config = dict(
    n_layer=12,
    d_model=192,
    n_experts=32,
    experts_per_token=2,
    d_expert=128,
    d_shared_expert=0,
    activation='swiglu',
    moe_layers=[0, 1, 2, 3, 4, 5, 6, 7, 8, 9, 10, 11],
    router_score='softmax',
    normalize_top_k=False,
    routed_scale=4.0,
    balance_loss=0.00107,
    balance_bias=True,
    init_std_router=0.01,
    lr_router=0.00113,
    n_head=3,
    n_kv_head=1,
    head_dim=64,
    vocab_size=2048,
    norm='rmsnorm',
    norm_place='pre',
    norm_eps=1e-05,
    positions='rope',
    rope_base=10000.0,
    rope_fraction=1.0,
    qk_norm=True,
    attn_scale=0.125,
    tie_embeddings=False,
    parallel_block=True,
    init='uniform',
    init_std_qkv=0.0564,
    init_std_o=0.0115,
    init_std_up=0.0564,
    init_std_down=0.0115,
    optimizer='adamw',
    lr=0.00195,
    beta1=0.95,
    beta2=0.98,
    weight_decay=0.072,
    lr_head=0.00633,
    grad_clip=1.0,
    warmup_steps=468,
    schedule='wsd',
    decay_fraction=0.675,
    decay_shape='cos',
    final_lr_fraction=0.0,
    batch_tokens=[65536, 131072],
    seq_len=512,
    doc_mask=True,
    z_loss=1e-05,
    train_tokens=730700000,
    steps=8040,
    dataset='wikipedia_en',
)
Below are experts of layer 9 (counted from 0) of a mixture-of-experts language model. Rows are named router (the router's row for the expert), gate (a neuron's input weights, with its number), up (a neuron's input weights, with its number) and show model dimensions 0-63. Each number is 50 + 10 x the weight over its row's rms, rounded and kept within 0 to 99.
After each expert's rows: "mostly gets" lists some tokens that are sent to it at least half of the time; "comes after" lists some tokens at least twice as common just before its tokens as in all text. This comes from a sample of Wikipedia text that the model never trained on. Tokens count by the router's weight.

# expert 8
router:55 45 59 42 46 68 51 40 47 37 37 36 52 49 41 60 43 55 53 44 51 56 43 51 51 57 53 72 59 47 64 56 76 66 52 40 67 52 74 54 56 41 61 23 49 55 42 49 47 45 60 54 50 56 59 38 41 53 49 69 46 47 47 52
gate0:56 39 61 29 32 58 53 61 41 37 56 55 30 43 59 52 51 67 50 49 57 53 45 45 49 38 44 35 58 61 41 49 55 53 53 57 50 46 27 59 51 54 53 56 49 44 41 44 50 52 57 63 66 47 42 62 52 64 48 59 52 57 46 53
up0:59 58 50 51 74 54 53 45 63 61 51 52 52 44 46 59 45 57 43 43 50 70 63 48 50 57 45 35 54 39 39 56 57 43 57 41 52 37 57 55 51 52 51 52 50 39 59 58 64 47 38 66 50 48 42 42 28 38 39 39 40 50 54 55
gate1:50 59 41 39 47 51 49 44 48 34 66 57 48 49 58 48 43 43 49 57 49 65 65 56 38 35 62 48 53 56 42 36 39 50 52 46 66 34 47 60 69 55 43 50 45 69 56 24 57 49 42 56 24 61 44 51 59 43 54 66 47 42 52 53
up1:46 56 23 56 48 54 46 51 55 49 55 51 47 38 41 62 27 37 37 43 63 48 61 56 61 72 28 43 63 43 50 59 50 52 54 43 46 57 51 21 47 51 63 53 39 27 55 50 46 33 51 45 44 67 70 64 56 55 51 69 53 63 50 70
mostly gets: " f", " h", " w", " ch", " b", " st"
comes after: "-", " the", " \"", " (", " a", " and"

# expert 3
router:46 52 45 37 51 41 48 44 66 37 31 34 43 34 65 54 59 52 37 42 59 47 41 39 42 59 51 50 44 52 55 34 64 40 45 54 47 60 47 39 50 65 66 57 64 41 56 47 64 70 34 38 57 52 32 57 51 40 50 39 50 60 59 52
gate0:52 49 52 64 55 55 35 44 46 63 48 46 48 63 30 38 49 35 64 37 58 54 47 38 44 53 50 50 71 74 38 54 63 76 62 37 34 30 52 67 41 36 59 37 52 31 44 58 44 59 52 31 70 36 47 51 58 65 40 57 38 41 55 59
up0:29 59 36 53 37 39 60 42 57 46 37 56 27 49 49 53 48 41 48 50 53 48 56 29 68 57 48 63 43 46 45 46 38 31 47 42 66 71 47 61 43 40 65 46 50 66 45 61 47 48 59 63 48 48 56 49 52 25 49 54 37 63 49 42
gate1:48 45 39 41 50 59 49 42 48 42 47 44 37 59 34 37 33 60 55 50 59 41 36 64 58 36 53 61 58 45 41 48 57 37 44 53 59 60 40 38 56 39 59 54 45 49 30 58 49 41 53 36 63 44 46 53 43 63 25 41 43 58 39 41
up1:65 54 48 49 55 59 50 51 55 56 53 36 57 49 25 34 41 76 49 48 54 45 48 55 53 58 45 50 41 44 35 43 53 47 55 70 61 48 56 26 50 40 42 39 50 49 30 57 39 47 51 39 63 50 39 63 35 50 45 39 40 50 49 43
mostly gets: " The", "The", " their", " its", " his", " her"
comes after: ",", " of", ".", "'", " and", " to"

# expert 15
router:36 63 32 45 59 32 36 61 50 62 38 54 55 51 54 65 35 30 55 29 46 58 52 30 38 56 47 55 55 54 56 37 47 52 41 52 49 46 50 59 38 41 46 59 61 43 41 42 72 57 45 64 40 50 46 62 62 51 62 74 40 40 59 43
gate0:46 70 40 45 48 47 58 38 52 59 50 42 35 48 51 37 64 42 64 47 45 56 44 54 51 49 54 51 51 59 67 48 41 34 52 47 57 48 43 60 40 47 42 42 37 46 34 59 52 38 51 46 30 23 38 41 45 36 49 55 26 51 48 56
up0:24 53 56 57 45 41 38 40 44 33 49 29 54 56 44 39 51 53 47 44 54 36 60 51 69 54 42 60 51 52 43 47 53 61 39 48 33 63 44 51 37 22 53 54 40 67 55 49 41 37 43 47 49 48 54 54 70 60 52 56 55 52 60 65
gate1:48 53 59 30 47 36 57 41 45 42 57 47 39 65 57 52 54 48 50 48 41 65 50 49 47 51 64 39 58 57 52 45 49 39 55 42 49 30 28 37 65 65 45 27 54 49 52 49 46 33 44 61 66 54 45 49 51 37 55 38 47 73 56 68
up1:39 30 47 35 47 47 52 30 45 47 55 58 63 35 34 50 38 48 48 70 61 50 73 66 62 44 42 52 39 59 56 46 44 57 48 70 58 47 58 57 52 34 63 47 52 54 48 36 56 36 42 39 54 68 54 52 31 65 69 48 63 49 49 60
mostly gets: " into", " between", " when", " through", " against", " during"
comes after: "ed", "s", "ing", "ated", "ation", "ly"

# expert 22
router:46 66 76 36 50 52 58 47 42 44 50 63 74 53 43 60 59 37 56 40 49 40 64 38 35 46 51 54 58 50 43 53 51 54 45 55 58 55 57 48 61 44 40 52 67 41 53 45 46 57 42 40 47 52 56 57 64 40 57 40 48 37 58 60
gate0:67 57 48 50 29 48 51 25 43 61 53 39 47 54 61 56 57 56 44 52 48 59 49 30 43 36 51 51 60 48 55 61 58 44 44 54 55 50 52 55 52 54 67 46 50 45 45 40 44 43 54 53 48 59 49 45 59 46 42 46 38 41 43 32
up0:42 45 43 68 49 42 34 59 53 35 35 54 50 63 35 42 42 48 55 61 56 43 65 48 48 60 72 40 66 61 63 56 55 61 45 47 56 64 53 43 53 70 55 47 55 31 59 50 56 56 28 43 34 40 47 53 43 56 58 27 52 51 50 24
gate1:50 36 49 48 39 51 56 50 62 44 51 54 46 56 24 67 67 41 46 50 35 37 41 37 44 53 33 55 68 64 42 60 49 50 64 44 57 49 49 58 56 43 36 52 44 58 44 38 48 50 52 66 34 52 49 56 42 42 43 55 44 46 57 42
up1:38 34 54 52 63 51 54 58 62 40 52 62 71 43 48 51 57 50 55 41 47 50 40 61 61 47 58 45 49 61 48 41 47 49 41 76 65 40 43 60 52 43 59 56 53 51 38 71 34 65 49 49 45 43 49 45 69 62 48 51 56 50 61 40
mostly gets: " England", " California", " (19", " (1", " (", " (18"
comes after: ",", " |", " (", " in", "–", " of"

# expert 27
router:36 59 46 62 30 45 51 41 54 35 46 46 41 34 63 54 59 62 61 51 43 45 48 51 52 54 49 60 48 19 49 63 71 52 32 48 52 59 62 56 40 44 45 53 41 63 40 50 61 53 55 53 55 32 40 56 45 47 53 48 74 56 44 71
gate0:49 52 52 54 50 45 65 32 52 58 39 56 54 37 51 41 50 60 63 45 63 62 65 69 48 52 39 67 37 78 53 52 63 55 41 50 56 54 58 58 58 43 53 50 47 29 65 41 29 50 50 51 58 51 51 41 53 57 45 58 35 32 57 41
up0:68 58 64 53 42 61 42 37 48 52 50 53 50 43 56 37 54 45 46 35 54 63 51 64 47 56 45 35 39 58 40 43 58 45 44 21 38 45 44 49 55 50 55 39 50 45 49 40 39 20 55 54 54 50 52 57 31 44 59 60 69 47 42 43
gate1:53 53 62 40 39 52 51 49 50 44 69 55 35 53 55 50 40 36 58 31 35 46 40 52 49 44 54 41 53 55 37 50 49 46 60 41 46 34 53 43 51 46 44 47 54 53 57 61 32 51 62 22 59 40 53 66 47 43 48 51 56 40 56 35
up1:56 46 49 60 47 49 43 50 72 29 52 50 50 43 55 35 40 57 57 42 55 40 49 53 60 52 65 65 31 41 62 50 49 46 45 53 45 38 56 50 62 47 20 52 69 63 63 32 55 69 70 48 50 46 48 63 56 50 33 45 70 57 35 60
mostly gets: ");", ":", " Stadium", " |", " /", ";"
comes after: ")", "\n", ".", "%", "\"", "}"

# expert 9
router:65 46 55 57 54 56 37 51 37 58 45 31 33 41 51 59 54 42 51 54 60 62 56 49 49 59 53 49 39 46 56 58 47 43 47 36 45 60 43 37 47 68 59 54 41 42 66 51 50 37 51 52 48 42 67 56 52 54 61 44 42 49 39 40
gate0:50 49 51 48 51 42 51 46 61 57 65 57 56 40 49 43 45 66 64 30 55 63 55 42 55 37 67 59 56 47 45 41 44 49 53 45 55 54 55 56 61 56 34 70 48 64 58 56 59 63 26 55 43 39 43 40 48 44 47 69 51 63 48 51
up0:54 38 44 61 49 41 43 47 41 74 54 48 42 48 53 57 47 52 66 55 63 43 55 58 44 34 46 52 61 65 48 46 46 44 51 42 36 54 44 46 49 68 28 65 59 35 38 84 45 45 59 53 53 44 45 36 38 46 34 44 53 48 56 49
gate1:54 63 49 41 50 42 54 32 47 51 44 44 59 59 61 56 54 57 45 58 48 50 52 57 58 45 40 55 55 44 53 41 48 38 41 47 29 58 49 36 39 55 58 41 34 44 59 53 57 49 50 32 56 85 43 46 54 63 61 69 58 40 44 57
up1:52 59 51 72 61 62 46 58 32 47 42 45 69 57 50 46 58 58 39 48 46 37 38 56 48 56 31 49 59 41 21 51 55 29 48 51 70 56 52 52 47 50 51 51 55 55 66 44 33 33 64 51 58 52 55 51 30 65 48 47 60 72 35 48
mostly gets: " ca", " dis", " un", " continu", " tri", " re"
comes after: " ", " a", " was", " be", " is", " to"

# expert 30
router:60 55 48 32 59 44 51 56 26 54 49 30 42 53 51 52 42 69 48 67 48 37 55 48 59 53 37 56 46 45 66 64 61 39 58 38 64 71 46 38 54 46 65 48 52 61 54 45 38 33 53 48 63 35 65 45 49 35 44 60 44 47 30 49
gate0:51 33 32 38 45 38 45 64 32 65 43 53 63 38 42 45 46 41 41 47 57 40 58 65 42 64 48 61 43 44 45 52 61 54 52 60 52 54 62 45 41 55 26 37 59 48 45 42 70 48 47 39 47 57 49 65 32 62 52 37 42 59 53 39
up0:49 55 38 38 37 58 52 55 56 31 50 58 49 41 59 60 57 49 43 36 64 53 48 61 46 47 54 53 42 36 34 70 60 66 41 52 52 58 52 41 51 55 44 45 42 47 46 50 54 47 47 44 61 23 42 61 58 62 62 54 66 70 59 41
gate1:56 52 51 55 30 45 62 43 60 54 58 41 56 41 58 46 38 44 51 49 42 38 45 57 56 54 51 51 61 49 44 48 51 51 46 66 47 39 33 45 46 40 69 53 43 53 52 44 63 54 65 51 65 40 44 26 25 63 66 58 54 46 50 33
up1:42 61 50 48 52 64 43 46 38 57 43 69 38 46 52 45 57 52 35 40 57 55 34 35 55 50 45 36 49 37 38 48 33 47 35 47 39 58 57 53 52 52 63 60 58 55 50 43 57 32 40 40 63 39 48 50 21 49 57 48 61 40 51 41
mostly gets: " ex", " we", " me", " Ex", " cl", " vi"
comes after: " ", " (", "-", " \"", "==", " an"

# expert 17
router:46 61 58 68 50 64 39 52 58 35 34 64 61 51 53 56 43 40 46 37 41 47 67 42 41 41 55 44 51 51 50 57 53 55 52 48 55 35 40 60 51 51 48 51 41 30 36 55 41 51 45 49 51 51 19 48 50 39 41 48 59 61 50 72
gate0:33 41 63 47 35 55 48 50 38 65 58 30 43 53 39 44 45 67 59 47 66 50 55 55 42 25 41 41 53 47 37 61 46 40 58 51 62 51 62 40 57 57 61 38 36 51 56 42 37 24 60 61 56 48 43 48 62 49 54 57 57 42 50 35
up0:35 54 57 53 48 48 27 63 63 69 55 54 53 45 39 37 61 67 54 36 52 48 26 47 57 39 36 55 48 44 42 47 42 44 63 54 57 45 28 47 46 33 44 44 59 66 55 43 51 34 58 38 51 40 43 39 69 55 51 37 54 56 60 34
gate1:57 49 48 47 70 50 51 43 46 54 71 49 67 57 53 38 65 73 55 57 46 39 47 52 49 69 63 59 56 31 59 65 40 71 43 53 44 45 31 50 66 58 36 57 53 38 53 44 56 40 40 46 32 60 52 38 49 44 61 25 46 49 57 76
up1:50 63 51 44 47 56 45 45 70 39 62 66 52 51 57 28 30 55 40 38 33 50 59 50 65 50 62 52 58 43 55 60 76 54 53 53 48 64 49 56 58 56 56 49 48 59 44 54 42 31 38 52 36 50 55 51 71 57 34 62 46 42 53 59
mostly gets: " government", " War", " University", " However", " program", " president"
comes after: " 19", " in", " the", " 18", " on", "In"

# expert 16
router:61 33 52 67 44 43 48 44 64 48 66 48 53 41 62 44 64 54 45 52 59 66 41 49 55 61 36 50 50 46 45 36 51 47 61 62 61 34 42 42 47 26 56 51 67 34 50 39 46 64 62 44 45 55 42 56 62 35 58 50 64 44 66 49
gate0:20 61 47 50 55 68 51 55 60 37 55 60 54 29 45 51 52 62 68 37 49 62 43 70 57 45 44 48 53 56 43 46 57 58 55 57 41 35 60 55 77 44 37 55 47 39 43 52 59 38 46 64 46 45 29 39 44 26 46 42 60 44 62 50
up0:44 23 53 60 56 37 55 52 57 49 62 47 38 43 38 49 50 45 54 48 47 40 37 47 33 56 56 63 28 53 49 42 47 52 48 53 63 61 58 59 57 58 66 36 40 52 54 38 68 61 70 37 60 45 45 53 49 44 37 57 32 59 66 61
gate1:50 40 67 61 52 65 65 58 51 43 45 29 56 41 32 43 46 57 45 32 46 55 47 30 49 48 41 32 48 42 50 48 67 34 65 56 35 49 47 45 46 61 41 47 47 48 54 59 57 58 51 42 38 64 32 35 67 49 60 49 44 46 60 47
up1:54 56 62 54 46 38 46 48 64 34 57 54 54 41 56 43 44 32 55 53 35 61 67 28 46 48 34 61 46 47 51 61 59 61 48 59 38 50 40 50 54 59 44 59 48 58 38 35 37 42 48 54 50 45 45 41 59 61 57 54 47 46 54 41
mostly gets: " his", " their", " its", " most", " more", " American"
comes after: "'", " the", " of", " for", "er", " his"

# expert 14
router:30 43 50 54 52 52 48 52 58 46 40 45 57 39 49 47 60 58 46 40 47 57 55 53 34 54 56 54 41 36 49 45 76 68 54 40 52 36 61 33 47 53 59 28 51 60 42 52 43 39 59 49 40 60 62 51 57 41 52 59 43 46 46 36
gate0:61 60 65 42 28 50 41 66 46 64 62 54 52 50 26 37 56 63 49 54 38 36 43 36 41 36 23 57 53 47 37 55 52 58 56 51 47 44 40 61 43 53 40 62 37 40 48 45 42 51 58 44 57 55 55 64 45 41 48 52 63 45 50 53
up0:45 35 46 56 41 52 59 70 45 52 49 57 39 46 54 34 51 39 55 57 55 46 39 54 50 65 30 67 69 60 46 52 55 51 69 47 49 36 67 56 41 57 38 48 49 48 56 50 48 38 61 53 66 36 60 71 42 52 49 55 57 52 51 47
gate1:39 62 41 49 27 56 47 47 53 43 57 47 51 41 56 73 65 43 50 59 46 43 73 44 37 50 57 57 57 39 36 40 46 58 43 30 55 68 53 69 60 60 40 51 51 56 61 60 69 57 56 56 45 45 35 41 64 49 40 63 66 35 62 57
up1:42 44 47 48 44 47 39 60 42 47 64 60 46 53 63 47 31 55 62 54 44 61 50 55 46 47 50 54 44 62 48 50 49 64 50 58 37 52 50 50 52 64 61 41 39 42 51 34 62 56 70 62 33 54 51 57 45 53 58 39 68 56 51 56
mostly gets: " d", " st", " tr", " p", " ", " w"
comes after: " the", " a", " and", " his", " an", " to"

# expert 13
router:35 42 52 58 58 58 52 54 51 39 32 59 41 39 40 55 37 55 49 53 54 40 58 48 67 69 63 50 45 58 61 52 61 55 46 49 47 46 41 58 68 53 63 69 66 41 48 46 53 60 47 43 41 52 36 49 52 44 65 58 55 52 47 47
gate0:67 48 42 45 38 25 56 50 29 45 71 38 44 48 60 50 54 58 50 47 49 54 61 53 56 41 40 42 34 35 47 40 57 43 45 46 69 44 57 53 54 55 56 50 59 54 48 44 51 54 45 60 59 41 91 38 54 53 57 76 48 49 52 49
up0:48 64 55 52 50 42 29 46 70 59 51 65 49 49 72 57 61 50 58 48 41 58 34 61 53 54 46 44 45 56 45 63 59 46 48 56 46 25 60 50 41 65 43 46 42 46 47 46 39 51 54 43 43 57 63 61 45 58 35 41 40 54 55 44
gate1:50 50 43 54 54 40 39 61 53 54 59 57 49 47 61 70 47 37 45 37 54 58 55 43 50 60 41 45 44 65 65 46 44 57 58 53 46 58 72 67 39 42 28 36 47 40 53 62 55 65 47 72 59 58 26 55 58 56 51 49 42 63 52 42
up1:44 41 47 44 37 41 48 42 47 44 58 38 45 56 43 53 41 49 55 70 52 38 51 58 45 54 50 44 78 27 67 57 45 49 62 46 50 55 38 60 65 55 50 42 51 51 42 47 45 44 59 46 43 44 79 48 37 41 53 66 42 66 44 33
mostly gets: " four", " three", " six", " five", " two", "”"
comes after: ".", ")", "\"", ":", "===", ")."

# expert 2
router:58 42 47 56 54 45 42 75 46 56 56 56 49 50 43 55 43 56 59 51 55 51 29 67 55 31 35 38 60 46 46 41 49 40 53 47 43 44 51 67 55 39 60 44 52 48 65 52 43 36 43 50 50 42 68 51 56 58 52 42 65 44 58 35
gate0:47 49 42 43 59 47 59 39 68 45 53 52 46 55 50 41 59 51 49 54 48 32 63 57 51 44 58 66 39 51 58 62 62 70 50 55 48 51 55 50 61 37 46 49 51 49 61 55 43 48 59 51 49 50 61 40 64 47 53 63 70 60 62 48
up0:42 80 51 52 58 31 51 51 41 53 48 27 44 49 51 50 49 53 39 53 45 56 39 40 68 57 50 46 58 66 53 48 50 38 48 30 60 40 60 56 52 46 45 44 52 61 37 38 54 54 31 54 56 56 42 70 61 46 43 48 48 35 39 43
gate1:44 39 52 42 51 66 59 47 63 62 37 56 64 44 51 43 42 37 51 31 28 56 54 56 52 52 55 50 48 60 49 61 43 35 45 56 69 38 40 48 69 51 43 50 59 54 57 73 49 59 54 42 35 54 61 60 62 50 41 54 52 72 55 55
up1:72 32 34 45 61 53 47 56 49 34 47 48 28 57 30 68 40 55 53 54 42 66 50 37 50 57 34 44 52 49 54 37 35 50 43 52 50 57 51 39 54 55 48 39 62 46 47 61 55 58 33 45 60 57 59 50 54 71 62 40 59 63 39 49
mostly gets: " form", "leg", " Class", " Record", " Team", " part"
comes after: " |", "|", " M", " F", " N", " So"

# expert 21
router:49 61 55 45 50 39 53 62 37 45 63 65 47 53 39 46 46 60 55 54 32 49 30 56 52 45 49 43 59 39 28 55 49 52 39 57 50 55 65 55 45 41 45 68 41 52 71 58 37 51 35 33 50 47 70 52 55 44 57 56 55 53 66 36
gate0:43 53 47 62 38 43 45 54 36 48 50 51 55 60 50 22 37 61 58 43 49 56 55 52 44 52 58 36 68 89 53 48 51 62 55 49 33 45 26 65 61 52 58 54 53 46 46 64 42 63 45 64 55 56 29 54 42 51 59 48 48 37 66 42
up0:45 36 34 59 45 33 42 63 46 74 50 53 44 49 52 41 49 49 56 39 48 55 57 42 54 48 51 64 29 55 42 22 60 33 38 38 40 64 61 31 50 55 53 43 37 37 62 50 32 60 55 69 47 47 63 30 53 42 51 41 43 34 54 42
gate1:52 51 46 55 51 42 51 50 74 77 44 46 36 43 58 44 63 63 67 50 48 47 60 45 53 51 21 46 64 50 55 42 39 51 31 42 54 56 57 47 55 47 66 64 43 61 53 45 52 39 53 54 52 72 64 55 60 72 50 41 55 47 51 52
up1:56 46 36 62 32 55 55 52 57 38 59 59 59 52 43 34 47 46 23 62 62 45 52 59 38 55 58 57 31 61 56 41 51 47 45 49 53 46 40 71 43 52 25 42 42 62 49 42 62 41 40 58 37 36 57 58 47 44 48 57 57 55 49 56
mostly gets: " population", " −", " +", "″", " list", " total"
comes after: " |", "\n", "---|---|---|---|", "|", " U", "ed"

# expert 4
router:45 60 57 43 60 48 49 51 53 48 50 39 63 56 42 57 58 41 52 53 52 57 57 54 36 45 60 52 56 56 37 49 72 48 59 59 39 62 53 44 67 72 39 25 41 60 49 54 45 55 48 36 38 63 64 61 48 52 61 45 36 39 57 50
gate0:47 51 56 68 39 47 44 40 58 54 43 49 48 54 63 45 72 48 60 43 58 61 57 51 45 66 36 48 44 55 53 70 52 50 41 67 49 52 67 44 55 59 65 35 61 44 50 47 45 51 42 59 50 53 70 54 58 38 38 48 53 44 50 44
up0:61 44 51 54 48 48 54 58 42 45 27 45 34 42 43 59 64 71 18 57 30 47 45 44 46 42 56 41 44 58 62 64 55 49 50 56 64 43 65 37 48 56 39 46 51 61 41 51 50 46 55 59 51 30 65 64 59 39 42 49 49 59 38 50
gate1:52 61 57 37 52 55 52 28 63 53 69 56 31 57 57 49 27 38 40 55 46 37 55 60 67 51 44 49 58 55 54 57 42 55 41 48 61 59 57 48 74 46 46 55 55 52 54 60 49 53 57 52 50 45 50 37 47 44 51 54 55 55 62 60
up1:39 62 59 52 45 47 49 56 43 56 65 59 46 43 59 48 55 41 58 62 39 51 38 46 49 45 59 51 54 51 25 71 35 48 34 54 61 50 33 59 30 41 68 40 49 55 68 35 53 50 43 38 42 53 60 65 69 53 38 21 56 43 41 70
mostly gets: " Ho", " Co", " Ro", " Sa", " Bro", " S"
comes after: " C", " M", " of", " S", " P", " in"

# expert 28
router:47 77 48 49 37 45 56 26 43 50 40 47 40 29 40 58 38 51 38 41 48 59 59 43 54 56 52 49 49 54 29 55 48 67 29 54 46 54 49 51 60 62 52 51 58 46 48 51 66 32 62 58 48 57 80 61 43 53 55 26 51 43 50 46
gate0:37 39 54 54 50 54 63 47 61 41 43 47 55 54 60 60 56 34 59 40 51 47 60 59 40 35 48 64 49 33 36 54 38 52 27 54 51 53 44 63 50 55 36 59 65 39 50 38 48 61 45 56 39 50 66 45 57 58 49 46 45 42 55 53
up0:43 57 60 65 50 67 46 35 52 46 38 55 36 41 45 56 42 42 59 43 38 44 36 49 49 60 40 57 54 68 62 66 48 44 48 59 46 44 51 71 39 57 58 54 44 47 59 75 43 51 60 56 50 53 59 65 56 44 36 54 15 47 48 59
gate1:40 47 62 56 56 60 50 64 59 32 42 60 47 54 52 42 55 52 59 53 68 41 43 55 49 35 42 53 59 50 72 57 59 41 39 29 58 62 60 53 46 41 54 40 52 67 59 49 42 29 32 49 41 56 38 44 55 42 48 56 50 45 59 47
up1:40 56 41 61 42 57 50 52 44 58 37 31 39 55 53 37 62 38 52 44 52 59 52 36 57 56 31 31 35 52 56 43 39 46 47 54 53 55 54 55 54 42 54 52 56 55 55 59 41 53 41 51 69 51 49 55 53 53 55 42 42 36 49 46
mostly gets: "–", "-", "—", " north", " south", " $"
comes after: "\n", " the", "|", "-", "|---|---|", "==="

# expert 31
router:55 42 64 53 49 47 50 37 58 53 55 58 33 56 42 50 48 55 37 56 67 51 51 75 57 38 48 42 53 60 50 40 44 55 57 61 52 36 39 42 49 52 47 57 38 47 47 52 47 44 64 49 72 61 44 47 41 59 56 46 48 69 33 37
gate0:46 53 38 50 47 63 47 50 65 62 74 59 57 39 53 49 35 73 49 49 53 60 65 52 47 62 55 57 66 54 36 57 38 43 38 61 55 70 49 35 34 38 64 32 43 36 50 48 30 43 40 53 62 37 57 42 25 53 57 60 59 45 30 42
up0:57 55 32 32 52 53 46 60 44 53 46 62 54 52 38 62 44 53 52 48 51 65 40 52 53 43 48 62 60 45 65 39 50 43 70 52 52 61 44 34 47 43 64 61 63 35 71 39 64 48 56 32 29 49 66 57 57 56 39 38 42 60 45 41
gate1:52 51 46 36 34 49 48 56 62 36 73 48 40 65 45 35 60 49 53 66 47 52 47 47 60 40 52 34 36 48 64 53 55 54 51 52 52 47 61 59 57 32 58 36 37 55 50 41 69 33 57 42 57 43 40 44 61 32 53 65 44 57 50 52
up1:52 59 71 57 47 46 54 51 50 33 60 55 46 42 45 62 47 36 54 54 53 46 44 56 59 55 46 62 40 40 73 57 63 60 59 48 52 71 41 47 62 50 50 67 53 63 55 75 54 57 56 35 54 35 64 39 42 47 48 47 72 60 46 24
mostly gets: " well", " main", " own", " do", " different", " such"
comes after: "s", " ex", " con", "com", " comp", " re"